Below are experts of layer 2 (counted from 0) of a mixture-of-experts language model. Rows are named router (the router's row for the expert), up (a neuron's input weights, with its number) and show model dimensions 0-159. Each number is 128 + 24 x the weight over its row's rms, rounded and kept within 0 to 255. Numbers have three digits each.
After each expert's rows: a language model's description of what the expert responds to. This comes from a sample of Wikipedia text that the model never trained on.

# expert 16
router:149105167090146157127132122099112087134169139124160126106131167154137117122149117133142114137087104100161124108120137142123135092117116136140141144111136145135148141070154166132092144115105132118164116103137138127131152134096130058182129152146124137146156155097115123120117148187110149142106140115149133167102124135136102135153078151138110145101158143124102128110154090128124110063079149145133078134165131121138160102136128146114114109134052106110096119153117090100139120143107105
up0:146101121131132115143143110094105142115137138143104116111118130167173140149127119121138108161154117154157077140097131150073132138105122135156162141126131122102138157136132146126067120162160119137140112163105141103106140134123144100140077147111115118126161136108086098120157165153095142061135143141098104103115118114097134136105133149111151117138109130127152117102149108113083107043117172179140119127134134107141113088127125133107122100146105152132127144139166121121212137099131139
up1:161135126171168121141181139124108120115133136113156114095133153163092121130101131104166141128105119162134100106129134164110134100103154129156115152100122114114185154110144158150096122088079097111141118083144131115167154173081151113106172107118146141128188171141103091142120123138128103145110105147159127122132121168137147137101108134119113152146122164108115121098128085089166096149136166138128069130135117130124132145130132111083160144114114116124090113160127115119157120134151098
up2:148098143073108143139095131113129132128106102129101145173113124155162077101160103137131116130106145132108153148127159134127102123165168160134104156107129104146146143130156164108099153095160134157143135122107164131126149148088157097178146139127149171127123124098101176112137119180116134172158122127161109134100154148136134116102142105150144191118166123115089152140136085123110118102107118100101127091126109141090132154137090131103070099113094128150116138145139113119090142125124109
up3:123135135144108148127138100097158119115127185073112150095123136119133114112101131079139129111111122140127165115141151076133119135133068142178143099078172150126158119125095113149124121134106100097124099142159104127137133156054119095108140125122157151124144144108149136122149152153159147154097122138107115184122110163125076145113092142114129126161171120172079154136138096126115124119096124105134123153169144110160127139132134140148087120150104126121159086113140112164132143114117108
up4:121123178109077063092130167110109132151114111171160098122125115141095163118146161108118121137117111127127125113103080149115143144128134111129112102117177159162131149129085112126152097161146116140121155104110122157122116070109143180171177099125121132144148145148124116181132091139103118117132174118132137093106108143087079156156105149120138165114078145117117141132143120106128139132106104154126137122113118116127132123135135121128100133122175136085149128141156175130079130139133159
up5:159123127105163129174147133116143136175120070152131150119135130151161104106116131118157106166105106113128137094143137193163098106164125092143129141119108157116161154099137148135124132139135145150168098126160152150095131145098125088099160148135135092137155175109116152125115145132121093139143106118122073147129109140107133146153094136139089145092127122141109125123160094099120115138074189114140167104117153102157174141110076154105117136113123094163126148126113142136139129126096117
up6:122093140129157184134124151104122121130134120162101128130130139164158109081128139098148135099128108108162122159129136138151168119125126101129115160138096129099160141155182162136141094121096157134126096142128176127137111142068143085138136113130091099182208139127101155138127164133104101147104114132117115146117138139129129094125116153137143142140144112105106115127152134116133146147114187127138105171113117090173112159111118145097104107113093096109079152163106146152129110121115095
up7:131134157189166131141114152067142137095138116128142118059137152138174131118144130155128086146119144121127107099113169148106149127151105135148160157092125144129157153142120155148130081118157117130123123098072160105147153164111158099141142124125138170123139159135116062094112144113104140182146137087153146158120136144112107143126091082113139124149125119130116118125145112139133079146090118139104147115113146131125112120150094118106110103092090084168121127141120154102122102110107135
up8:192089115108079129113112119117114120144167142136117110128124133162128132130171090156148162133139151118175124135146147146147119127115145155144144076121143122131116107128149100133134100092138117110125119126094154171091143121058166083137139099116065171111165140141100132129100123133157112176107108116140176178163109123136126131112118144085139139113173123132106111116176094125139090104107116138103141149098124129149126128114164133104090138141112120115137080132163113116116144151111130
up9:135129173108118133119114130116146152141109158151072124106136153114118151110103092129144132152128101109117122144085117135129144102086127129142131189104119122130135117137102120127097141171112149087143145114182184139113126079121155128155145107108094161136123143170123157158179117163147102147122138106129115091152110164130101117144129148127099147119106119115109100090112103109171124120158097108120171108115110092143122147127135130118183154106134145094130140177137142122127057095085130
up10:149147153104146142107140143133138097119144125141142142105098137122156091113142136121140135140103103066143114111121117095109148123115098169143103134129105108173176140073121165109100092097159096114172119097115136144098150159094119108127136132117171170138124127113098116129144151137102185172118127123126117159109093165167112138138142182151083148154157116113110186131135121156139118121124153081149103107131100135141114154117127166153142125105085095097101159147157118108137125141111136
up11:171116163122106156122118097143133142119166143097095159117125164117140107097132144093084110127122122122118115110123165149139101105124078129160083139141106111135169135122167160132106129129147093117121167153137134125137162130097147140148150140144084210125162153103111121114092140173070141150106139112120123144153114143166124130123099126138096152110125122113088140095157070133146133120131138120137125185142107102140129133100140168166147111138079102102112130101109102138130155111145096
up12:127115143137107136131139080091099100094155129110159117110103167141144120099162136101155131126097088095138155152127157104142109116077087116112091169103143136159121122120119143069129128126135135153152161151121161139125133126091107123168140147170129145161163151113104135111124174121119101167168087143134144132073090132118134140134134155136106161101114150107118134150128150158123104124128171114150155115104146142159147115104109156122138123058161117119128094171112129073139108123118111
It responds to: Word pieces ending in vowels or -us, -um, found in taxonomy and species text, such as Phyl-um, cens-us, family after beetle.

# expert 10
router:079134128090123164125093142150182138128129157149143116135174155183137122124112147148139134110172139135175139110108137132051128089140109152181122124132144130126127109105145147123122174130137139125133130091117113131151138120134135131144103155121139131130124139086140124114136139150124122130149172136136163135116118119110148109170152116110126166052185118149121114132158135143144090133119127137153138123166109143148141055112139138123134116124148130127109084154127159117129116057115073
up1:123117111134118131152091127153107151080133153137096121114149112133146181170135119123125184109139168097162105135122111164145134080112131105134147165104100147149114130165096150126134122128091158143153060115119106186152162145081148140114138162115127164118150106133152162172135121127151122161113128105131120097162115109142110139129109130175156132170132091125130111093121142121145097090101114096133131139150147121116113141150121109090144107142119087109192120122113135104158121155111101
up2:140172149141089131130109108107109126122120115087122130119111102155105125094173141093141105103106173125133101134127116112127117135094115112147130166077113133186129159089120172130134108144129117135120084148136143142158175131083150110141153140150143117160151154165079180182121150128146147156121098093132141127090110129127096138133132102116154154140153189128166141144103127103120142137123118143126137147150195091107137124144107116104147095082119122137131138121112134096148135116094089
up3:136135161118125140147094110150114101098127136132134121110108104168106076147125143095116130145114142083127129094119131115147129162131118112172118159093120160156110157148145127107160093177151135161096103159136114154141124156118189114082147157135128153151125135142117177141136114115117123168105118053098114115112071154138115167163110120109150152138141112160133138083126134140093091102113110132138158160121145098148087133126094082148134135120112127152141157151114125159177134127122109
up4:108144158125098144129109098128133124066153107142123122122125126117110125108124135116162134134125190081122097127099105128149102127108153121138156102112076137175154190136118116122131116135140112159137054126127138165129129156120157131093166139168143130174133120119125172176123119120129139164096156121112140132142114183131143152127129116119137140146151111160131152096121118122126111116121092099125144158121144088161110153155104109096138075094113133177117133095068109161151129123117137
up5:093139127136112144154126129131093086114156137098133158139143110152064075139117116130126143104093167127149107107104150158119137121118142138163090131133088160159119144148099134123128144149130113130119065119170151159177133150105139112094125118158140152142167126130107161139112122126144150167135126108118127138134082143142149135128157137115166142134200122139140152107149098065100120114097116131159115102155144092128106108116087114121164109088111108141179125106133105106128135106088096
up6:159155118137130102153099154141111128062137155098118169120143138161107141139127105081092195136129166082098132108077150115119099120120120130125119116143131138118115099156106173132150119140138130177131111112120142177152103122085137091138116139163140164117149129132097177140145107097150121138136129147141123119150097135163106120141101129148149138119153125126131180135139096120098079157141085149139140154146131104150115150106120107106176108093133123185159145098090121128137097126150119
up7:131125125127110111151171114127084114105134143143110157085139136160086108124131163157119183111153112120141092132092134127161143118124116135129136153093122159150129128103086185109174134148123102142144069144100137167153172123065134117130118158166155142094155089103133163110123104079147143139105106118099161147105091111145122143153155112148150166121128156122146154133129117128127154127130110122112114134134164117147094146122108104081149108173117111166118146160109134165164110109127128
up8:111131146141130086103112112129080135110134096088128158122171130154104099118123166129119165132135190129121103141107135142114137099069134125112081148124093149135138135150125114114096168144108128163129091099131149148128123108127124146124157124161108118160162113157070139137121162080148171115085114111092109116137090158143126110143153137134143137185109126127100123132116099116140088114123113147097142140132148091105138173100130098147167107125138137147109153123104162185154155084137116
up9:115186154130138091128104104166152109074121095087122130133151133148111122119155109116122128136087143143107111105145162137096122095105134105191096139108103143153110158136134140135098124132165119143129109127147118184176151139112142083097129152132132172153183119139106154105120127146172120135147110150132141136157083131148096128080106101167148121125159123156133145109119087085131152131122152092147109120149169158091119127132085102128134133116163131140160135130123103109166099141136105
up10:135131113127103153118116124125112103138145117090120141095109159149086135094144095132136141150140110079106125099120135140132129150094130109146106176084083146162149128150092159115132095153148090150125089153156141177151118161060154099118119141117145148129145108155101163155118118144125135180129094129104135156139084141152142162128129115145154138158151130114129131127118104104087110124141091061159131112150132130158126116113072121105128114100091130138118143141085112151185137142121110
up11:088144118163103080148093137132108098104121125119125162126106135173100134147131127097084180145156130108125140124088157108118110157098109104114106144086097125160104176112151155116123127132134086179162111119124174130140105107094141129127170109119119126194158127119100155151117116125140134175165108133127116160130084110146127134115133167111150164100151139148130153122117097080106105129110101125113156133143143113158106147144145091103120127076137129136159141117136139173140109114092103
up12:101121162126131148173137059136130135128139099138133153137164135121142096131129105093139109151128173077109107101086115122139142092119130149171118116102122124156150148147128160110124072118112140112120075157115175154119109149076144125151163129167133171115153144155080147147147112131103123168134128072088125120151092107122127125132103107123159134147148140127120139089120141113099137120095108091094142158126167138137088148139121098113153109119110102114129135158114116187120141096118144
up13:129125138140114158145128094099122138122132114075143116111115119148099108113143159116133143127113122114108109105105158102143157113073136140126122145096097127152141164143140160115132138145154120130136101117144169151130109097092156093128112135130135152136170133095126153127094107095132163179156128058100151135133079131166098140122121162143172158112138153125156139149140105085087139131130113141118125152167164112182163081114099085113107131104128136151084125163114123177155096113128102
It responds to: Short word-piece fragments inside names and words, such as resp-on-sibility, S-ham, Qu-in-tos, plus commas between numbers in lists.

# expert 2
router:127122127091127131119046088161105082091128104130146106173139125100101127130130109158124144128140123135136138129120115148086127122134121137116049182100108139160118124108115136132147122132153142120116116117178102124148115125122154118095114135138133146146134127130137133130137132142152127128113143139159156109136143179103048121068123110136143118106156123128117129152118145111154161098126129117150159105108139097135130143110127148126130146130069087198112135115112144178136189124142101
up1:116164134201138153137109111122118121158141165113111106147121123075130170113128104146104127149140138156120097126136155146143049111157149157143109124208130139146134101102153131151117100132119097142131071135140128072102121138136131137122156114164108104144119129146125107124163116137111100111180123165088113122086130121148133127097099138135102107096125129092171125132098150199108137103139098129134135166119115134121131167135083162157106121135138110134127111125129119116120104115120109
up2:119086142160140124179152129159071106091150127105121121120155101117101134092150114123166109159125110106093081124147122132116106122178133165173133162141160123160090135127089145170115121144115134126151101089115103072112150099120139163132146143149100137146150165119159094120156135126076149153154134123075125143144138144108146143090134181145124118147136127133138134125140131103129123104120123114123151152129128143110127161178114187155163145121104127153130118098093111123107155099144157
up3:103157098121156138113121173138185145113129145164156133145129101090146173102131078109155119112120111136146122098108155102100128135114135142157156104164092104121160113136123140118166128166142142132145134085126159118105130147141132154170092157101127118089140117116082102131111133104151089133158136162161116157087115141186130082119142138166139124102117142132114105128141137083121135126123087133145146143125107141099149101143140147125102078182153133095111082127128157116114131157131177
up4:100142152142101180127096111143090120104156135139180154132144147104100131156128097171148118123138120165152106116138077158096182117110137079111055136114112114090121105122159122138108078127114130145125100153177143157127145139125109104134102145135123141092111107097141152150143147103122124093054136133155157086122111140151101156122123113169133146141109117134112138156114129111126156085096128118153149103118156117171123117114148130138145156115129161107126116124117140159135129128098080
up5:169133117121143131133134146157146164180099127123136108156137113116113120136127107130139180106134090138140144114126110150085114120110166143130133157133114193172135084130131133107125112122142113132133124094127106107089108158129154127108164156163137160131165140112094169159120103124159137088090144143138164112140096100118134164124129072117132139115152113139117170128124179110114196122130156145164144099127084118100108140106127158131124137079118149106096165096153141158171163129122126
up6:186115135178138113080163143121187147139124132108124122137125154103172123142126103135128166145131147087099129085130119148102135123129123094106121171137108142116135155124132116100097157145130157123106141117089115117153120111110145129159130112123137108148141147091100115146140086142125171142112103128171051101146137113118116111130128111201128130141150144155110148151134146141117123153197113153105130121101098087120153115102125172109153116121122141126124141099123121078140119081086146
up7:154121176157119158163136146088118118113121119096139129136148134111110135168149139147098139148128098127157139141124139138129130118129105134128120143094143107144097126129121106108160145144158110142157155187076157117094082085126130109160133072132154112086124152114105141134073117133139104121126117078128142121138156171160118109108123073120132117153115148154148163122116155111135120163153139118101143128136127085151123135167093113158109178143083154129096103169171111125165157094102134
up8:149090141125101125084135162125099119186140151111154112102151165133167155174136141119111105115174103109087104139103166068165126160153125112090152085125119103138124127120146156132132147144136174133126088106131072098112125153100133148121135102092134085122137134121157115158104125142143156158157112128137152089110185101125177107145136125114142156140136090101127135080113130140142103125118094098145120111133119145148113123125163119106104113139118139096120105125152101149169164125142115
up9:118129150138149119137156164132120118120140099133098138088124161116159116107114163137127131146090123150090114142146143133096116153142124086102131143108166193112145114144106113141132128121120101136149058127141119111121146141146183142138092096105144162122118106133135153150157149135120158115149133095153125122089125071117099059109155141160127136150120144067132122123153098135136110056144136175129132122119106110106133154111115133176150203133146117133140135116140102112138148099126122
up10:133158127123122118137109149117131127132129128145152165102123134059136093152119119182138143095103145154123095143152145121121176118157081123107139144129134156127196156148156112116132135133131087081166132133107163159142113141122177161084146158138147130133106119131114093126101098135116149102100090155126117086133089121103103114112086121144119111126127149096113153146136163098118093092158113151143113121132118127127121118115116135145136175094103109100177085167154179131114121108111101
up11:158102146113167130126136120159122117087116118115172062075127128116162145110171126132125132153112151124148145130104132115114119142105095157149148121117149109099133133123133160117122129121167117143150120119159147128173151147151146078157091090079134166133150145134127145105097127150120095126145143115188132133108091186117112124135143128169088126108123137125121073129122144150163067123088145107115116119126137099147114127109102151132141083144136144144098122149113122117176111178143086
up12:139163146134118126120114128140172098118151104099161146150130098094097103134116093129099106123101127121122108154126140166101087119100129127128120103112144138113126177130107129171135137109136136172121079122097108143145106146154135136119126160176124127161128117168123152122080137117136131141073131113149135111181154191106114159147130070105181114170118117151127133134123080093176129181107128113164123153108093133119101143127123169112140151072127142137123142138127159127156118137127112
up13:160127117124113101101157096115123136114178160106113177096142158119122166098111113171144186116156130132139136133112113115137130148106140130141157175133102140135114105125145140153138097122134153160131176180148149093146108121119098084126074173124144165108098111090176127105126102142116133149154129097120128123085168094122133136125150108130127140156119133129148115124153091115078121103095121161098089104127141120118134145123110133141150161165136148119105155103130095086136115099158181
It responds to: Word-final suffix pieces, mostly s plus es, ers, ies, ations, marking plurals or third-person verbs, e.g. dates, drips, abilities.

# expert 43
router:144140142075167122132114126115142148090137107097139116146165137139140119132129125120135152110088143113116094153101172161151110054119114116136120139074152127116129141120116134154086171129123113139177099170082133158121125121126120125129114127150149147194123136137110139131119168120132133132099161134155131071144142147123125113181142116133098131174062126145142103160148122110130086127132130110165101116145123109145123105136135124148138146108072140163125100133102180091115122159157134
up1:162108164100152095111120121108107126133136082105149124140123153131133119167132163096148140102082151112127139115092125123137082098159122109110138183102158127142114165120123128159145165163073114145106099164101121153107170147150123099117159136172126171156115169153082113103136145117096152099102128134115118090130136132113152122157127119123098162146101152128180114125148105105124063093144127108133091133151192111111106130114095132159135124133131116143149139127116144111132109158145135
up2:132097132107102146133112168078116130134130116118153153147136149118157092135106124105141165156125166089113095160089128159155133098149084075130132115083114117156082181131116097130123113125128114180151133158151080171153114160135120113137125126122149119156110095142086113149108137135119147139088133100126137089122135106078123136165133118145132154115092129165137114140138119145150114114160120077143130129076160089151104109151139138116158118127138133178099139106097142097151105100128122
up3:081160156091151113134113111139164159138120117132166093160093155118117116149135142148098166073100123134138131103086150089137175146114134071147137083083099148182105117117094138145138108084124101137118122155123127146173129100100158142126099123128141178123109141132114153139142150130116141169113127117075147146158091162153145115149155097146161127151142128172122131156126141114137176139114106148141120115104166117110089141124146126093106142112098147134148140123106130096141127151125157
up4:146120137154158134135120095106107152160092123118100148118134145106115099172091132113150140119114116116114127171121134141119065155094138116118088117088142126133157155085109115146165157117136117168152096147112111165123118110106114122112098147132116117160115125163134111146119132105125152147133136119111141113129130122103143153153119136200093150171104173165180138178171130132132079172131109131128073124127114112126091130084110111139137120117120119146105124109085192099122136136164139
up5:096136129087141126156115163103127150145133075129131120118135128137150097119122132112108123082140122146132134136127165133155127076135130116123144155081143104116154127162113148156110146173105134177117073166106137155122100121107133134135135092150123116168161110155136152116107160102139137135136136138139140094159163175118113124141175138134079110137141159125169110103116116093113084099119098135130108133120146119102112144138078137159169130125121119178125109116074119064077154149112148
up6:120131143113131087075118102147117119116124097116145078144114097141130137114121100115141143083167103096133146119126133164141139122087171122116148138068103104144132131112134118147149135155100119147111157178100122174143119115104132149129088119109120162148145183137129144158159126150145168117110145095133166092108115101113122122126087076120114134143084163135131133201108125149110126131116131103135112116124131115132146171127084147142155170078120157150112168114114149100153123164116140
up7:126102144127137128110122119140129126121118171092145138110105172140144113155092093110137149120086176099120144140086124152140120148117136122103164147134144113149173127117095163152103152129161084129153101126086123125120134180107141135100081107130205181153112139107120134138087130157140161131150120120121112114104144171119104141165175161127089164161156133162109119148151123103123089128117133115122076134111106134105096110116103106129172095135106120134120119081113121089143127137142140
up8:147145147061146149141154112102116129090127051103147136127142110132116111133133120077166140114093117098124128151108103151139134066100085131145076107109125152111177133109111125146145161131159113119160113135072106171128133173105114118122100095131117108170120152157125158135118145131132133145128129119133141128151104140132146134113138163154072152144077122100165161163142112129144132122115132099154110148147106123149117137094125108169114128150104159140097144122144129138127116190143117
up9:153098143103157126115123118123088130115128146126159129150155153115100117139131143101128169133148120123093127128097185153160099059139115100172136126107137117080179168099132114129131186155129142149104103138154128145126100162152140172163120159097150148155131080157138152151121147116102110142159118121150152093106150153131132077133123137122110162150096137087136127121127105096118138115156121090138133126147094111125135171149116099175139108125118127107120119113102194101128127099135103
up10:154131112141140168112126125124108130094135112135133120139148142117127107129135125117135150104112150081120141197103177160119103081134111106133135169108113145104152116126103156147126211135088105156159071175112166142123111120127114118113089100149126164149143117144104155155103160125098123142128125124138152093117129147144123123125119118126105132139162112128159118169155105111119110184117114128146094166112080102163135168089131116137142162113101110166151146107083151090128112133139142
up11:119132128095106111161139125124096142105131102110174150151154112143126073121162110109150135133110160128131129140139159149128115099123122138086098145106127107127113142112158090163084189122165137163136096156109152165127153150139130180110109075129138156150116130162118130131146134131114128128150124080122120080144114155138095124120143133114104134133117156145182087132142123091155129142159168116154141134113156079138095094099109119159158086142094158132124098157121135116130140137186090
up12:157148141086135091117128116106100100129089098109141149073137125136144115139135128112148120094145116121131145152119176143137160127138090180147118131059096131135133082116144143199148148127156127132141112145122128131156117151115110073146151131113153107154112125179147149139087168109159129179125163109133152099093079129120100149143141130086130132135144123132105091146116115116111155144153119137139139098146083100146108132125146074139129116120099126152107160119128171092132131161141151
up13:141140153122127114156109094134149082140160117091140120122181142134144100120129131129162125136105109080175098174115156149135095159141112112088142144091102110130148131154140169153155163165138141132155113180161192130137106138120123121106086149145167139159119101144120131165129159138147121161127113118129129052132138144127095107125105149119090130163124129169163131188135108099103106095122126142127114128129108115104133109098093114105132128109096148112158136154099125137124099104143104
It responds to: Opening pieces of proper names and countries in sports tables and lists, such as German in Germany, Ad, Mar, Ar, Richard.

# expert 1
router:086151153088139120141099072170176094113127123150142114113125111151134134109156115127142134152152119126122142113142104127133107073137165137151124149140093129126097091151150098146117158127104141101119104120175105148137126085143139142132113110165150112106166111104076121133116130147139175116139185098133099119131119110167171109120103121128131124114141157138085097157119102145097124112130107112146157093119155155144100141137102143131139107148113120132176080136099155052159128156117102
up1:090155079136137151122121141104161140119104121112144125150187127175132143121118096134090162126100124086153071123118090135148144166144123132097114112122113164147130135153128112163102106133136127113151140181137163125161145164089118112122117154135131097132158170125080140144123103157097131130128126129101124092141106136161157146126133130124123164135122134123165138176110118082125085109109132179147111132103116136147146129134128133099116161055150126149131111178139130126145078082106127
up2:099128154128114119144095125159115096141105080143122136093150147121145131117137138093083153165155117147098144138120150110096124128057129150122114092135092101137125145134138136138105142148119155138142119102134131099157100120092106134117128149151134106160123127154157167140106088162151102190107096129139140105128142118181119129086128117139118150130168182156113145097156142079128123103095100154163149113162116118113101091183146126142149114193126126129124128142144112092160118127139165
up3:131109136169125163130126103145157147144110138098094106170139132094136140097168065090144107107100149091169137116121076095128124110110141123079097155102156136136082176116147155125173160175146161117131127112169146100124130147124133118145100127086141154091146129119099166143142133140153129125132105142158116107170130113167099107135145090159093127169137144119155158130112103112121144089126117085140126128098131141173110116114131141129112159152124108109126166118101130121168118135106117
up4:074109118112071162153166138130118117116105155084120142133150121114130157156125139130125119120139141086168116136124109182104100134108123123141107142134084101084128130148151131098125109126097144126128124154145156142162156122110127093142116118140095111142138183126141110161158105137108118156102143133157134112163107121174117104135149138175162181144101117157119156091113124126153068164120094106128087116126145145129100143117154144120139123133128108156167086124098091111114146072082133
up5:096132143145130117139087101110090117094129119111122121112178167118191131104173137074152126116128130126131101137140097137135149092126150113106120134149150097156077142127096137154104181112129123131155100145125159170117108137137158139122142114139129128096141104157102167144151120173128105111155160126147145138133113158123102129148067151127115096174159140125109131140135105114148111111103113148137119122124158122156104152183111106107133089152095115139150156137114100081095178153092151
up6:099143143102134118171124133128159107092145098138123160172141153159132150172129126148137166127131169114104127121101120175117140114147111136112137158119087104115102121102064170089111110127188141080110094142107134122116121100122090182127134116156166144105141134121107201152145099102148127096122166115154105109123106155122129102116130181154165115154123130146104134140127162117107128099125073102127131071119118107151125123143095118133116119100119133127130118159120137145103129117144148
up7:152144111099145135144161098182116131130154184169151094073164146164161145116126137116110165154097164148112115078108111124160153110131106107110131143115111131128135113136131123132121102169131114143113138117139110138109119112127136173127158177148111115091153130129096174144121130137115105129137139090130107108112109165161115135114100152108123143117092146131166127110103076098098112121115118102158116135107090114130150155110162136127204105169157143107135100151075126112116104144098123
up8:132148081129129156184160119102146106157108087135091100105103099170133119159140124106106172155150115092140148143137116135138115117130152144092123133132103101111187139128139123131135132130149097134091150096140106138136135153138118125125141203134124091129139070159108126131074124128127139138128105097079094162154094114119115146153134131151128162135170154112165152099136120125152091130112132127147123072139084132097104133096121169114130133124106124109114126110144169103135151152078110
up9:111159135115131131132107105167095164103125128150150126131112183109165138154123119097125125134128119108127123168071134135157151140072112130142135108080110097094121123170143127125169119154124119137136151118123110153141114073114136173152137140112145095120151130124090196145134060156175116152110154111130148135118106129139085136146126168127169101133100113149137152176141109127165127097123111111146140138127126098151116162147109144148136140096129165139095125104135141084074109139119140
up10:145118116158073143106122155105162157118134124108103144127172119122125138083161172149075142132123119095119159154116127115135131119147131107089135099124111103157120138141136108157131126166097120115167113130159157168123088144143170152117109186140166100146118094110137124140130139118128140129137139088118151113107095127114108148149119100123107129135128087116125150128135120124125140120124133174209153122102098144161057153140120083105166099102137126160141104124121126111106168122129072
up11:110154141108126125128116090165180138077159143115126145127085120160130152101179132169119134171127107130115126111140126120134128102110153155165149130078106139104093051120149100130115106154148104134146092122154090144140130131130131150128131155177132121155175128155086153128132129095121193104146126121134107112125117101146141109095134103125149091101133121128096103132108147167117111133124120158118123168112133138186121119135089134187139109115140114093135100127083106121148116111119099
up12:133112125189143129136132146151129063102110084099135142165164122099125115130107180090115130112135108126109129099104132140121148152137130098161152186109138154159153125143115119111095177180102126120083136127125129119125115119094122155106140137127134141100151146139139166150093099146086149085154166138126130095107104139098095135128118152105121194102125098107139104120162124150119129098128138103165121137115142093127074117106135139146123156148159089110171127130130133148173126118134150
up13:099134123163102094155094088121110116128129093126137138119135168152148109115155135098100140126141117192146109119112117136167105159123164115183176144076094101120108157118129119104130136155087148113151083143109165145089141135167114101155067150151155130129142086125142190144141134117134126108147145127111109125137098110130169121118146099139141111112143141146131114117147094120127103156137114092162151103158137134118119076160139108163168111125096136132115144176130091134130110135102120
It responds to: Uncommon tokens such as Cyrillic letters, prime marks in coordinates, stray spaces and short suffix pieces like s, ing, ov in names.

# expert 29
router:136131163156116126144115091155166140105140179115119103088147118142130112123130086116148142102075141124138139125114105151172111122110152152181125147089155155106149135131161120112086130141147158142151132111109130121129126137127123103154107122125136161142142127104126124138155136194126148135148122146102128127110138162074130122149150121140124118092131093147108128099157065139080092135065120118102156137182108111176133100148162119112109121121108140183140069151130109098133129098111122
up0:117123162145162116148127073137154095106170140104125127094100126130166084120139065142157128120122129129137104107149169158142125136088127156141134130126150130106153150138187125129086155121145149115136103117137154148131101159081128076114125126133177164145138107119103129128109100143126159141170130150097155173161173144125114120124096147148119127138138143126057128147126094127136114140117123122078169174122154134180106134128123145098102120131106135167152095140142095105126108126116123
up1:128134109125095102147129098145094114150137121117114103080110057116129146171141116085149124075126137128137140105112126093124125114121133159156120137090161132131120128145095110160167137142106176094098117157113133116120079100094103088107145139155102157125117136159118133102161164127134137147145149110103179173108146127138087120059109148069117126140163141109140110108177117127088119124120138106106127140150143131120128125130155101135119158158128115135176128158136114146157173138137122
up2:180137127137074151122158100104165120081143109140121141096126086109152137113101096120148135094114165136099176157115123156133082124052137116134131140111122154136148139142134136117127136096115110095108106132137117103097094166109128139126102156103133124134112143154101117187140136157123123160111138094142115105132129153108103117158126136141160161128173104111082134154144097120108137139119100098096174135160129118185138075154142132141116151139117150168100135114092119147132139156157143
up3:138092085134151158101102108120124095089120175162091154134141121152111110110111101094110091117136141122113104123104107160142106138091200146142121145111144091116126121165122112135158087156128159087168122142122154192163064128128092169120137125120123168150139104140117097136147105116117138158101146121131152182127138159105144133142103109136130120126081143126117132127128114127101093113090127141118116127118144162141112109136124131148130121135151155136167114137126133128082158152064153
up4:112109152108116122145120074163125139113137165118082118145104128126152095120097117099132153151092129093139127134139144138213110114114148132148089114139146127147175110165172130115105113123174152131119135132154192126090114114123130154134136128115127167152137088153139111150168123140125139144122132126114102148121128127169097095189085090111146128107118138124148167137134117142075120104117140090139159168093125108149115077137126111163126131112166105133124117156121095130086153125121112
up5:119148143127163150156133077122143104107139140155090116099150145160140133093162140115147118088095137123111114131105170109137126108147132140125145159144157145102148134114140152114077114119099082115118116121104189130131118142154109120118170128110138134140111122134106131118142065155147134135167113119174158192134102176155118119154090154145131134078146119143123184082109132150116097128084137113120150138138102120123123128160115122152112179092120097133176141143129093132117121147088148
up6:134113132147099134136137147109084141149103170105131058127095106157109088175103133159140172124142108123126101130103154080185150106099144174117184175062139146110138118124131069116139112115127107151137109115103105114129131112123120112159123115128143153123139084162141114169150106143099134153109164117127157098144126095112134127114130098114173148134149151137117110127180109127118123149148119165101124148124128134104164092135152080117120131130112148116114125158140109107154158114110125
up7:136088100139107163118118126133153132132165122120142099128134109126139134156160123077154112144055142112129122109095136134149129132122136157171128164090164143136198129106112150159093150171095096156113104140104128139142090132120112070126107123182107139112143156093136140127170112162118108140126137127091106119087108161133121145144122135148094161120128130156143087132137107128081096127105153131114143140146155083163114097128099151154119131153138100153079123147111115142132141123085114
up8:118135116097143144199127122102104119065093107148119135109142130162124140141144122120181109104080123063104121118150129105090112128120119179159162119123125100136162106128141124106128118119147106114152136117135146113139114139142123168141163144113152141106151125117152132184129163156127116169139123153111109160099100150087145117092101145151120108089178101143085116113163113159125116093125131120121158139139096126137152128129110145117125164071083132170119127122098124123127127170087131
up9:146132125142101105163114090108125111140142150100112120108107109081135102113114113131156156123065174118107156138134091138138084155107165176138152139115115115113120157151126094160123115214159139156149119095121150150119100119115104109111149104114119160131120105173104148107108112135140112107150114144147113107128104135103113140105104150125123143108125117155091151112107091126146109151132115126155176173121135147120097166155146142124110138117090145189177122157128120111123174113123172
up10:145154099121073144128155090132104114092146136162120114120160141129130106130192103116142130117085137116154117137154130144133111091131136154176169155076178151126133155110160175130087154111125133093120148095158166133137149151088162082146119145145084119145148113147108150145152128129115142193127132126108125155151139141129115134145104111152160146119118091126073126107135084147142108106121105080138127145142133118138143099079133151126127140119119128150132096168129097123101132100136091
up11:125137114182135122107104141094129120125133118103082102113164120141117152134130113137107119091149134153176110140172103145043167128106147108160103129104119141116119133136147177143152172082145092142132140103141118132151126132108133091102131142098111130171135132083134151162107152138146126136122116131125158102130103120094116115121124101124161161146128157130123091177093105134123126145164138148131087088141113162078143119103121138112161113133118174130152164120148131123175135094169090
up12:155133145119124126171139119121171121083124139115118085135142140142160115104156074117125162151096079104146100113097115149153156139101110148143118127107111086116162129138138099120145088094108111069133094146133140095123137090153123069166174105137124120150144147133128151158155142164133132169120135142108137169122143137144093138140118093163145149138147149145104085095120113104118119145084159114112122158157128152159143057152130099118111148136110132160137175144132141136109142117113123
It responds to: Adjective endings and stems such as ive, ical, able, current, local, new, usually before -ly, plural s or a noun.